config.yaml
n_layer: 15
d_model: 320
normalize_top_k: true
routed_scale: 1.5
groups_per_token: 1
vocab_size: 16384
dataset: "wikipedia_en"
Below are experts of layer 11 (counted from 0) of a mixture-of-experts language model. Rows are named up (a neuron's input weights, with its number) and show model dimensions 0-159. Each number is 500 + 25 x the weight over its row's rms, rounded and kept within 0 to 999. Numbers have three digits each.
Before each expert's rows: "gets" lists some tokens that make up at least twice as much of what it gets as of all text. This comes from a sample of Wikipedia text that the model never trained on. Tokens count by the router's weight.

# expert 9
gets: " ", ",", " |", "|", "–", "°"
up0:465455498476537518491528470514486500480492475519481508473493453493552501499485551468491517527509511523465487471454553457445508538542492499493499495556501482498509526487497505490492484498485485501503509512507503480518482518487473511510503540475474487496478519481474453465488531508526487520478491539523468529516467499514513454514462513523486480510537472511537520489457499520525515520489508494515497474477551494514520504492501506494493501505488460501531512524502522465505442490469517
up1:491511532494495460473472529517460522487482438501460496507498517485505527469548506480510491487536514520482510532530507485493488497491459502493492491478493501509482486464461495518494490523505486528522534525511549479491513538499509525494512489479481519538516524506455454509505504443480449494455476496519498510493488499469506463482501539528509462492460497501517507493490461480495518516462511491485533501428482506456496484489528464513502539488497507460500488513482462495485481514509463
up2:492524537529516486499458508500532561514459474529471512511497492500506497508513460472505519512517526526490497561459509500502535519571470523515503520484502530511511490503509502512480467522439511498514502502485474498553459520489458528475509508525487496492532502494496501497520467510504507510493528509553491514515462509507519501514493464451508488501539532507501490543521495443518502501523497516519540525467495460478485501562481543468542521503510510484498470549504480504488537480495506
up3:506457489494471500479493479531481471490497520506509503530457460483487518524491483522501518466541515544495473514502509539481466494516519539508509490514516559532485492535484506497521511538544511506528536510470507474495498529508500499483525522514527545516548496485518523500446526483515476542471551564502506486494500478482540499502506486487506503497515493549516540485501499530508484513487503466470499508518481504531499435499464470551517442481454540462521466516487482477510474486491511
up4:470479506529488466475516483577521490498464518525486489504490470501519530483539524490494508490459485537497446494446499499482512527476467506489502493478510501505503473472501489511535479498479456519495506502527510530462510546491505486543508497511537506498552512452460491473530515503442457531525507501473511527458425521478514525521464454501495533474541536505505467504513483488530467518503503513512481530483493523553512464539489481542481517537483457489474476495501510475518468478497485
up5:511522497465461475488497510536517512492530477533495537514496476497461535508536495472484499528524504453474525511525493556517487472490520510513522523487479490490531484481453505453498478466495498483500517510486506505479496531546452515512515550482487546490476505482467523561523475509469454505483525562470471494515491487459500442494480444477506497460486480491493468487511464516456451478500547495499527524486578517537522473459511478532515478510512471518506500483492519468506528487535505
up6:492518514478531528484495470543459494484469473492475475457481528505561509550514470486514477489482514484461476505483562499510512543553503524557526515473464459477516516486491542513513493496469483452480505501528526522487542500513499511495509542523524496513563487597491544461455496493511510533487516510525529512507484517481477518528515508477501532479488477498491503457552459475509505471489511510471483498494487477503514509475496482481490524554496446519452500514509475489472495479521461
up7:467540518507483513458482484502551526492490528482470504490472531508470533517530470483468493511499506475497495533500502486497499473488479504478545488494485518505485529522481494529519487553469532507565442515481505500537486529466508465472539501472488537525493512498485458505485503491512491466500518475511483522507504518446522541512530507469508499475518521555528512458515514465477488516490484488518490470468538496487547511537483479470485506469489514480509540512528499463501499448515555
up8:488507525517498515525524486553550496459497460532468522522473501466504478523486474512489478503477565481481477501476532493495481520510458504479488518517511523533510493487498502470474480540517490524510496513497521497521483499517507499482495472524491494511471527513449485539513507513487506539513505501570501428503473487505494442537519464508514503459505530525490491500465508492515479488554519513512476442477529506545469458523510491484479506511509527496528508465477491458496506540467488
up9:488521527512523483460441519529495523468487473505443488521502543490539490540508476436555537489502484490509476482507496496485513493510510490478537524487481484494491473449503488505522504472459513489520513548499459493513524522492487475530470459522503476495507508454516518485518491425515481478529498480508520483516501488502458494516443514478518522503485471534519482518472521531457513473497532507475523490503530517506506472527517487489505508513505526543565509477490526482489487503471507
up10:496482556521495511502464528523589476504479527516511530509473503547497502507474451460433464504499515517465512499493536483512541522505493521511521510472491525510485518509489521498513548491511495496500520502488527527540482531459505526536527476521479491520457466478499492467501515478479501507435472531500520509552478501471499520522509488499482498492545519458507481513503519503446499509474498497487486485506485523541498485495512514497521551528444499487491525518478500491498441511482528

# expert 15
gets: " the", " a", " his", " an", " The", "The"
up13:483492487521464522494503514571523524510477532571451505485479478487510479540509474468485525499516531525537542507497509531466504470494511483504530514518510522535471489525475470491513481568488465518469524509482573523559515508525549486503460485468518542534522479483493466501471476529511502524469512472521459509506459475477516458487505477525509457488492498477512477495528518462489480485502476561522525494478511506509510494504467474519509480521488477502501480526523496481502495508509517
up14:505472515525486486469517495512525497501522499518533476493507502504517513526514475469477500464517528495547503481534482496476515496515517495498509470514556497501491553490504524524486516505470500525481539533515522467514488522501533572537515459500498532508490468526521481496478472463490521523505542467468504469483509486496494518446521509475503501481509509497496568493512516491479460541530502478508474540472510479535519508487523465495481532482496507505528525511468533498511513500521534
up15:513501544478487541520503518522517481480543498516503494489456504464493511533521466509504495514485533520456479470480501538505492487532467517455496550499507542511540488487508493534514503519501508532460546538521476482514512483503489534482495497561487596474497506495468502510501503476444518490484515529465462455499502472521504467540494525513496505506493570513536458506502470479477476508505507519496453460533518509513481511518512560479482483528502497484502461504499463539478436493507519
up16:480501508478455493500508472509505514479529455490516454503477513455487513517462506514476504477517508518504530480501525507481495523518499512516505490499547476485535512523459488460478505508551478533513531502511490539494460544537496515438527498462539472498490501534500482522498546511500495486517508467529450467473513515499538456529510518463531476498488533479514525505533476447491501522487513481483555515492505462521438500479490441532506534515533539531477518510469479518471468489535491
up17:494450519463520455460466519524500508444501432505509500494442528482480524458481518455475524457462478464472522527488496519512469491510480529504475472514490526488504487497500477485511514494531516526491497519492519484533498496472515498500533485476502534513488542561515510489489471490472529501513498489523447513525487475502520484503522473448468513495504510520490513519538493498477503516492530508490477501520499478451513448539499466502518508536438527541478492513525539507494515508498495
up18:464511495502483497490475474551510540502510509459499482552544487484494484532492474501489506507527534505470531480468526489509508493538484506493513481522534459494493456543501459473447491480487498513537520510516557514480483499454509473495490512462491513502538453479484528471503461489531499528507521535511494459487503514481498495518510502518439482513453472545527553464501459512521526458522514503488530535514504469513484473487491542525486513501504465515480517563503494484520490483530522
up19:480536512506479498474520448512479487510484482471493529542490516456498473528510500519489503522476559473529475479505521499473517507500527462487518509540472492502455537455481478481520484515525478555464495522536520521531492514530476524521531514555539510540485531517489501454501491515483495513487459484507481469487479482515524505435479515487550473459518462488462487486523511479485496506528534492480522464501501518475506495559479501518477516487471512495479524512500532497491488506517459
up20:522484473497542490465483484496505501505468533507473512497477459507506505515507503471419542516517536543489521507521484530480497494459496520505496510476522445540503496495523457459504533513471481477479558500498481490526503526500488506490503490470505486540540518480502497485499470512544503520507472485533488467519490533510520479475465525470478551477482450526481482546491506536502477508486501460480497501522493455464501516541519458451475527505523514547521506500456511504514499522526511
up21:473477515521527502503520503496520515511531509455474497524478484523504460478533446504496554488508502519515450520501530546443505464504522501486538474505499513526491495525518477499498470461484469488506531481552484517521489487471510478505535451522542508523462508499489537511524493506546524532479535509520481521479479568497518519527517491511466530506552545537505531449524516501493506515478519480490529477514494511537561516528482484556505505498498534533486447506488430500487483507487479
up22:509494525513464491460472550503500486528510513574493492489496488495508501488494531487502511466482491493499502511478506484477476500534534506508477513476489508483488479522496468508462479555528446532484507508525508520477562519514478506442535500475493494522500545520424516489497505537546512499503513507486559499515482489473542478478461495509551531463500495523478505491447465486500480529514476464494533493495493501505478488488480510523493509500508528504458481520464519527494550490523512
up23:490510482460482514504500523495472490511483493531496506509513469510501514486508470483482487496490559523515465531469498490460508530493512565520492461526500481520512469469508488500491515475471519547464515496530522537480538513465498517523513470497496564483496471558473531480452508496529467511513503489468530505522497489465518488487467505516516503446522524477549503501504477505532466503469508528531538504500519491493521510522503533523493495528481517535510485529504490439435501443489452

# expert 13
gets: "2", ")", "3", "i", "en", "y"
up0:471479516462469547481481513490508467503475502460515531449526551510468469517468497492520530477498507507491517503531505549479487482493517515504523519517516568492504490502462501501541503549491481494513499526473452478534501480450545477525488489493497518513553506538510481533462480486529492469517483479506480479519514494470510508525452495471469476488493534472470507502497509467525463560491495499519486528512498506494510514535455502490510518527467439507517481512463484480511515495520490
up1:488515543494483483444494460514532533479474464502487506512481546499563493503485465516486571516483487498536488557500489529502470485488508497498492459461523478481494515556489486510531480488532496543499521500391558431506517514528490480486494492501554500510499462553459550543486497515540490508501511534505470511480487507493479481478481543480487478519499507520517473485512472514525521532500483507503488509493495505481532491534494526494476516468459477486505473518500492470520531440492489
up2:465446538516459523484520482482544501474451480472503458446506541461447543495477470501502494512511535503529509530476553512472489475526541514454500543487494524498472479516465509501499497509490513483474503510489539503494497547461494518495513498424512558500510478481502509461482439483484443436462537496543538502536454496491496489491502486507543491523512519486505505472493481517519478517462511503486521498480467552520507520513503517513475486548500503501507457486497508453545516581485475
up3:463522520509514507508491538490513521465486535499498531487484471515513537574493531481473513473545544500516528503477475493495480523478491482485442493494510487534525493529500457510524483465474529501524507552523529559480473497506468518501505495493469529518470526517515537543524452477520492530498545473463530471546505513501483484486476468510497524470444448486501530504517499505520449495497491506492512447508468538507471497506516537521469504523533498527511528535506529536508523541520538
up4:504513495493443483485437461544541533491529502542501544507512523469518470513473472530504548412522497527558537502471486499463524476500523510554527472526534507464486512508564493524490475513494514481515484492484484470495498528539490490461541510484507503492455518481487493510487513487483494510481504525494488502509482517511519488535468507515501464482480486481491491503466561490500494486527480472530513511496489480491515514513518512526522476481511458477495518464508508468522510486520447
up5:531523536492517477538496465515517461474502507474449478503499477492491505509499507530526491506499510499525460554531504430518520510493490526510542490503515503503502479463527537472496471455472511521534488512470524516489469511511468529557496452528478538504500486500511426518484495506532468524482511520467466486508444503489497471531515507497500513520493466500494521527516509528491493512460546472500496485474485482500496479538502491563537472503487496526505498490490494514463449487515504
up6:517499527443465494490484483488511503467463491522478526528470481509496459511488509540490526525564470518483557517505500494465496479502533490511499493550507501495531474473486493520515512483481495501509510508522537549493522512501488475521486529506466472466490522536503533500519529477512532481433487473500519514525461502461509486531465483518459471495511528522482516455516532535525494493456518493513505487492528543501527508516453496475520531509495542493488509491490526445501506495529486
up7:438521499489509493466460479495479517499507483488506473514483474503545447482530475459483489503493519512523499489494516508495490492516530496472491484493520515501545485524487469482501477489510493493536530471459492489485478478459456466479533517522451523507525457499493495518465516490501498490465526521515527501511479499522484469531478498509514477476477523514484494516500482491548508590530531510495509498514529538441456471484566506536470474500509523523506461518504494496465465568508493
up8:517465504517486511515497507460542465516480520496484535512519470515471471513553498532497489494517544490485480460513508487465480450535526454496515521492473529481484438517477497494523442514486484503498541510497506491556482520514463443514480507529558499551502518514483473517480543523516510487492553504502518500525497497479531524533529524509486484514499544510507535507510479454474481463510516480537526502462497475467520488510499483476515491499490513536531489498481510506498455556508494
up9:485516510502452555500484526489491520485501525537437493518483545532536481510476489530494469473520535482552516531464515492495482442479525489530540508509467503495494536511497489485510504499533564485483514514519465461526484505518489473521500470485551482489468492506487457508514515482442500528492546537521510528506497516485502467500502492491482507498459526532480497477530450467450523502454493466538498526523569470527476523452475507483483472522519528494460524524521529529536479493507533
up10:469504478456509488486464500479486509527506504482457504492501488501496484515516508493490500505503488492516463509497492508479491489507451492491495479520460490514470476486488513509559484531491535512503529503513532506516537518545523520457501458508504568519502507500506545501518514482508476466493495537480488507510524524496558504531502494482509515513521525524484486445505479493565496520448509515505504470463458488470533456519496478530525526522519479558532474529466465483492518423511529

# expert 7
gets: ":", " of", " was", " (", ".", " is"
up0:508490504521508506517510438515548486503512508505509512535526522492528459512529506508503521476543466489497455513523504506477496471518543533517522504510497476499460503526520474434538477493528519482545493499454530506475513483497521506501509525480536524487537466508439466489498522475432513537499494528519514510514495465517495512544496488522499488531488493540467505497531452471451438498553515499558469482484494505506541500535480504479538460495507471547525499554485517476524512519498509
up1:480491521507484526466482521502500504514537481471501526517479433506519523449479528532488440495524557501566507474505498540464516498522549524516538501493475494501506503548494493528496451502514448524497502513503508505521488492498527485501524504487491501489477485499448487525491455519492458526473501510525502503516490481489485539476478503505488515470461482509480477482533509503518483504511471469498541533522530524522484511473512482519474517502438511502523505529519484514529492452531478
up2:437509506492545489477499516558491519498494523517468500546467513516488528519479446518502507509474508451558502507454476542518504504517520521532519492519502497517551497506521505519498533461517510516539480495545506520524496516539510525492509488464473527555500486550494508457498496527510507497505497486523496505552506497513505483474463518503478502473507529447490507499507486458526484461486518486521496477466511516508527437515477510523464508472452449535509478508471514482505482547508487
up3:520482473483479460461485502524504539471451500544515463530462471492493514499505530499490504452525518511513501471492503519493534474500506477507520476500535443483476515526542518511487555478461501499525506477520492502516499472487490523498540475485491487514488500497472503526495514480479475580485510514450568434517508474475545494482495467513483448490501444479489537503469479547513493507498489473488508506523505465472541501510512527534508515518492520527441531510499505499483492489476523
up4:496541518553566509516540499485491509483477540522468478497509479526507491480526470470483504480490508559510524500480474482494539521503519522505463525507518468492500499507430503463500484480445502476525529488462491517483495500470508508427530503493513535513532488512460529526458502496488537476521534535534505534494511517461506474483454535515505505478528531473474519500499476481505482467469475455475498541509511526516487566538503513488476493494495556487487504555545519468510481482525463
up5:498476457498492509489511505467510521541494521464476434543531479462476483482454530472470527465480506536506492546524517519523473495502533533491494523509484518541519463465505543557545462501485470494500536513488504508513465533475455507504449493546530495498502476495524523500489494522474466461460488523523477523495466519501534543465513490514509492516518494518513520538539467501500451473516545517511514463515521501488515504520481520492489484534460502498519523502521493496491490491537495
up6:457538486466486466474475481515507475469532496515493469513460526490459484514469526522542515523501491528520470539515492468505477482486506495475567496512504502485512456477533495490473487497509488470501490480425506512497501551496525486506505531518479509524463538507485490492486521482466480488490509497574495475487510477503490535516510454525517517499489498471498508508545457500534481510506500481496492547518523534488538480500521489556476481528521484470511496494510478465455486394503513
up7:454476540472516516490506488522518509487476508476487523493442539501526487508484497516452469531450494487490501488484546504491553512481486552512472446526517491529504478514524477552525494524475505510491500505530484521473542480495546488490513536521525509488569513490553508476487531519475502510458509528498496542498496521485485507514498444450495543506502507435500485529505462502501525524495524546469507539492527509483493498527501440498461545482473533500486518510484487467474500537494518
up8:479497486527527434511505502496495455462451521494455538472512457477522473486481498535496473484497521524521488487472471472520517493516505506546497496504488531513455482529497549518542500495523483488453507521464504519491486501495482475485507481512541474488486490506511509528509537507476534515519478529492515494515468497514524544494488557503483483536487488484465520502529505514514464522484511543495499590497529545498502533491505483558514466492519456496536502494493501502486476482495521
up9:464517519502551504526492527522511507479504532519481538503456505445500545524509479487476525504518548517497503510487479516481478487489506496498486499560498468506463486510499466485510475497461471502519500496495478490519497516550504484518528483494514541472523509473472465566475511453511528522504553488507492512567455500475511506509518453505519514487528508486512504520502521505477441512497523487501582505475494502489512503487463442506464512525497464557494499489499514510464493515496529
up10:524495506526523485503498492496514504464513467550479501533500533482503526511472427514500486515515545529481521510509498519465455531511543493528515519515483469469518469440498516471518508490512462495507473519513477511516484492511493524481572479535516473509468502511527504507496547490481489524493522539470465526437489559549502463480495516490492519501480482505455492501520509498464494497542563493525448495473493466518469506494509478488510521526522547463486487497486483496554520474493521

# expert 3
gets: " ", "1", "9", "6", "5", "4"
up13:473457475500453475493493466527511471497536489526516495565471530476486494536515476522517469498481499539512474526503518550489510486515516532506480451534506513530480510524477494469504495474465506569450496521478468553492461505482475500458510538502518482471526476475489515529502502510516482502479499492515474511496490496488497516475453444477486488481518515470466496540470493499506481520488495490490501511531500474522534544514522505519507497555503454503518439470455514467500470511514542
up14:498492516493497507462510523527478488477452500474494493465501505520517510519485479511485502516442513484554516544449507519493536486467501513531509507471498488523497493486478526535519451513505527481507487506499495473515507531492478482470505500511518509505517528546516513497462515486488486489474541508556490519529495544499537476447545490456532508493498528532506497468479519508487499536476503462573511523510483505485501514543479495540493471527486545516505508531482518492501498467483522
up15:492467513533473525468479474473472499501516494503502547527471484495542506480510463497503503515547480524551506479479516563457483508526493502519480477485518472505523512492495459500519503480508496484484497506451487495524506506517489488499525510499560505505519502546477563528490498509515493548490537532511458547490493488511513534479506535456474499484441457480507492487523476489486525484489502530517534538495530521498472503513489494482503491477506499509465527525494502487519462480481506
up16:498475527453501496479516538530508486516479525506504564480498464494529481488467517525490494435494473514526508508495520469435507491511530479462476477524459557480517504519500527504496516527478492502475512526503522501527496515485507511464474544537475468542489483517522482560501484530474539495459441467518490512503516524468522479488485440516514540509495511489487488495511499538475521530497474503478526471473541484505540494496512470503488475550493486526496508483491480464499455486501472
up17:506491520456479465498456427471473478500453492531526478524533509533493509503491534488482489523516513503516498537563518490476497479500544477494541509490471517521456495495474484482507494546509518490488525502506511502455485486505500526485509477511517498492529506477501550522463492529503502512527483503501483499477525491504529485512473525486490484522477568497481479483521478503553461484553526476513539483471496521498505500458486503487515486479444529512474482463474507472479524492567439
up18:442510522481512490508498508453502507493484510472514497535494487449514467517481500469511513503506507492526500508485474521503491496512491505524495481520456491527514488506463463543478497480523532505479472504521529495493504503461472446497510485514482488521515570510499486485483488509531443505455527514520448480482477481479479487476499507523494473477493525495465485513524532492485462526482467408499505543515552480518541526531524509485478492509493543528537488497514508468516500481468498
up19:497513518522532472486562484521512465481469543519496439512477509516511568489472503472543480525545531462476489521490501509529532486491469484491534526531529508526538481476480530531502554450492516508502540505508564511494466489554519527528476477500519483518529492443501508523490495501535506522501511480508503519464414501499519505518516486488480511523513487496449487479511499501497482472505560515492501513525512490522524508508488453574493469490464514540503473510489464467501463473521466
up20:483504525504479477508491513479504547475514494489492534492487514492514462533472503462515503495524506518508523521509474454519502494531549501560518559471504478525511519467522497501513441483517493537532501498483496530507493496515502533471510466541504499530512523460494539487484564439476451487512508472506510503476524508516467512520478463583484486498546500500515551491529495479485450479487503486520480503495458505470524464470481487474472457535509477499471486515450480507522484506498497
up21:511524528440508500508499485489508463524527523493524521540493482486494497485518455529499444487506544493484457503521512485490529485543465466534490513442515512503508489473489479560489488492502538548549470539484498491489444515536499479515506483547537531464495511481501507501521520476497513534496471503506518490494516496534507502519517527498531510517519494496501509503514512489500503500505518491540506518492457477524468496516480474492491505465479477500545439551494494520515491486525542
up22:498481527528506492511514551489483517514510519510501530504460482507562500493529530504488562503482502515519478531469500433469524520524519556502473504527512520542476522476462492515484494484545511506471478473452450531472477491486486507491495497466497482523547488518494492511471519465523447490488473526517498497509481471473555480513476534483504489475470485570492473507466485499516488468465484527544437480528489494517531542533481485505464481513500510469498487515518499546471497508516509
up23:509442528484480471471467506500496505518467519463499515549506498523494514528500493495519489526505557525534507467475508481521519511491516500562533499537500513501480507508456499509479473519512530509547522494469514493500501508483495517468507482513473524510526475525525537465527512532492566482510514489529462485474496498465525512509496486460499540494495538496500525519536480510526462471472489490519491538466564495485490513489484527501500444527536514490493508502494479476509466476469531

# expert 1
gets: "\n", " to", ".", "==", " with", " from"
up0:505483499523481515490491489486520500459503496521514458503522520456520480520472520489511512490532506532537540540530515473482477471498485498525576517478518431524495469575501489489498494486506497516430514526516463530512472524513525455485573509494471474519505519521495516479493519474497480497480495481497467492499503533497474501513529467499473479478483526533475447513512468487555509556526487476475461509476506510485506478507479506489488475538457489516452524546488510498490467479484494
up1:490517484491470522469478456531506528488505506510516527539511491453506495502458480499494502495519514514510522517525479483522510516512489482498479504468514508500494499551509488489478469464491496524525521513493575464573486553512514521519500516511585508500483482480553521492502464527466524476437482485505481502468466506463479489506480447502501488479509512500499571493511485457504536510526487546506534524501490478502534468495501522515488469536533468522485471513466502527489496518528512
up2:495517475570511506510522499497512502501479467485505464487494538491513489544513472479474485555496519528515500505477486502490499460493512505517520485522514546536478528486491444490506510538511528484491505511490492513505478488536445471534522501474499448552524510513437560520491482457471499531490549496445514497491496470484491525521473496488496483505509480541485495428454515480480505513443529487543512485445522500535511543481505488533511501453455522461515460498474556490518510507464473
up3:510514487496492503487537469505492480491449495495484490504511458510504544514498460498517475493493496486491506465495510516480511538479498501498498501476492495477491499527519467517489503477474463514537525537510507490470490529495442518459468476512506451525492464467528505496520533479496487545514500514559456473511498522448552479515509440499476523520468457478515504498507527496488499485505502502489502515504519482487564456539512499529531519503444463502484487479463454528483502438539469
up4:489490500471460502510453456507524536494498525497481482502529446530502469509524538498483491486524506466506488539489535518520481506493519490529502435511499494510492487482465495513527511489490498503500486500492539505537528511473500512465510515480505450518483496498522539542539472451513554534481534486470489478513499479487547512505536483558505511456496487486461509467464471533492496469474507449522487490517481477475551430501472483502527525551491524595439508505485464517509504521481484
up5:490518513494477525503515499491522519443535526541536506511477495534500488508523491533499488522517519503472477501536486476443522560477535518513485509503474497516488497482502480505540512503485465513490532525502490470492445498484510527524507513493510464490524491484513456487509489507485516491499531540477524536508501489507494499500461490438507502494488519516501531501468483532482468544509522514521492549509552487501527495521464491546487431480515520473468508487449497493520529506551501
up6:500524483474490494504506482506531476492462449525531502511489484519500522466491507421528467451503537523486460556512505471494497483491569509514509489514502512516524477469505525505512511517545543504503477516566523501518495501505470506529478475508498479490557530530497464523493515482560490502521533565502496535518467507463531447486505510482550487492484478502506514505512460508495516537492536492483492505452490513508491468521508517510505488529452506505493493483480494454538509526484508
up7:523524506486530503507530497513505484499506537499463484504490499455477512481477545480516532492508555486479467493515480470474473505504493499538488490517496483507514475501494474442494500497495544508531495493557524518484490496508474483511526500521507477500477504506456481467518497510499525465470569507551466512466480516510461532522449506529534485494462454520523511488508443506488487513481494546559512497473494525545521456517441520541507540539471541510517493486501454516517529473490473
up8:472497509553529458513495494495501522474463462482505504497533463536510482485495508473515510514496520477512557457490533501479528519509511534485491521528477506537513483500466506470496496476516506469490545506542513548505483520470506515503493532432490503502538538542500473472489500498517495452504508495530460515474484498531476553509499486456477521458504472479454556468518480482536509503512475481500492500511502479490470512520531498501450496504529457524516471534487438472446513454521513
up9:466505490495456505544500536445494537472504509477494490511508503473477529525513511473485485509519498536501482439501543485430476497481502483508549520504498507506526505494527504515528522483500481468523482497474517498528531497488491485489510462489452548491542499508451460521448491502528488546453484522519482527489518495509536520483462495496528446442494523525480538528493504459507509500484493511522510485488498450505548477525507444513520450495476501517516518456502501500490465505511535
up10:495518530493485517501481512478472460489508496520514518446436497492515474526519482537491495496503529477477482483514503496456524525554519542516544495538446514562530476502511477538480511523479514500487522499472496499490486513514491511518529495529494498478485509467480466498474528507502480544515513567484473486499498453507506516504500483522488499445489493567467498478505491486517518473500503522489518521454482540492525427515526513480479535492521492514559479517519534458531490486515488

# expert 8
gets: ",", "2", " of", "3", "5", " in"
up13:520497483533472474472474497521497467520483504484435522512520507507501558519524482466470503487506502508534540509483514541471490493463539462511524510487488486521446483486483526451490494510505497510477495510502520485495488497515508551514507471494478522542511494437502526493496494521486490490455515493531489505532485482480531486538491476493489492449507493468514532531511504518508471478486503543487540513503434501488551499539509527467485545495481488442459523486505475559464483522512486
up14:487498506527511450459502469550507515472500484502536488503490521519509530495505498455481457515472527542489518499481493505499527474521520527522459501498502535469474490492519533514479509525457502536458492502515491505507487493466526493470486498514504519492561528493475506521497459496466465537507485518554545492463502528507489519508473467483496508432499504542482466507525498498525510532443488465515476523495526500527529521519500490493504516516506477474507477478495525512493460520501524
up15:469486474510513503513464471489488520505487493503488534493521519499476516534513484499540451543502522442479489479513501497509489473550488495505495506464508509440493487509486490507500506470533509532452535510491533505534451544547490480504530409516508450475502498526468487506498535476472529505463498510471491489519472510475522487522509585530470511515433516503459453527498480493540469479525527533510513513508500479498485476545483522499476519470503507491503479517498513529463463543502445
up16:449525442492470515499480484502492453496533510504525470499483512482471522499477503492512508481489499472476528537471485499447524472497484531515542495521543482501482539472524545484519486501513481461499535532520548496488453524495502504485461546501528511488481502503518532485513493476426463444461470474471501476513476457499504460528504527488517489482468486496487505516509495517495508486489525458503538532466509490514478543490495479510493473496537531526549507463461499516531497507523459
up17:494499554475520500506465494500518514499443465525455486487473530512526473505491456475475486502497494503516468513498511531495489504504505504499473504493479532474484525478489509549508488556462488472484493537486512493459482514512503501496528491554478522494478517472476509520459482446499475534511498473471553463523506494526509548523514505471511547477491534499505510489527516498529500542508480500494482526486484489525549548475501516490447521486518482474524510503505473527498541466494467
up18:491548507539474501496483485466498562518432525497499552460466496501502550494502487505499487516506533497523522510516504487504517500547492554497510520507515467506477478503507513485530525534507527510520507514527499506511482488475512516524514443457509484492526483457494483544512463486472498497511493503485537508476502500484537515483507487506504550505495508522510526509516512498496476507461558514475479519513534499534503537539498517478504464550487505507480459499513486505528455479483515
up19:477541503483523500514456509525503515461461487484534494482512464534514492487529467505522460502562505482520463505449490462434476511548485496507541509504475498547491496467495517507505509479485511457508484503547481541482480527505524491533483542510460478527541513491484499472483470486533478524495513479498516527528496488517549538526498502506447492473495495478500506491505472563491473515451473516507472513485530570509524484555497513514514456474497468481457473493522483457507503482531460
up20:477504481500499500440539537470514473448519492514439536485498462435527484500531495491492457481535481511517508513497549498455539473530494507503513517512522479502491457498497500467523546503480517497516544509517522480489489515504483549475506492514461573461527485518445479528530513536497476527516479513521521516543508526489544461501447504470550482487495514500496496506499510507526476535521501509478514513488495512508509519453476514460517513515431494551489494477480513479540477534515486
up21:504539495527471487503513494491520507448505533567473501546484528508489494557468515480442462487462516530475500466518449523506511486539531466548514544520572508495482492545524482494505495545469512498507498509475508502537497493515517497483543476493489511522444500478493503487507474487514507525441497540484559482518501441451522497491467504494481470471487498512480553477503537530479476507476482465502486514462468504482437481481472503511517516519556530488484507497493497483502535481465507
up22:488528552507502495487506525530546485517505481503477494528450490473519459551508492472508529502459513514489488535476506461493476470522477518532525507465498487507509534494557478483540491536450561478459512519494508484482494500503524522503493493496441487495452502489477539487487483480500521534520462507500453502493524510465521470494482470500504490470509524550485447484494504512518511515479515533527518526524560486501473466512520470516515519518477513521553445518491476493502513492560504
up23:485535505462545473541482452525531461509510520491493526459476514486472493501513539542440494471511493498504490474546505484468485469490515504499482499522489533514457496525500513520496488517493520481503532507529493511486480489517538514481509529503499505507516498519482515515509518483499481470516475501517515546521475520540466470496467532525536504538487472494486513491503478507490557481497570523483529492457521520528507475506424482502481494542512479524476496525515484492481452505524474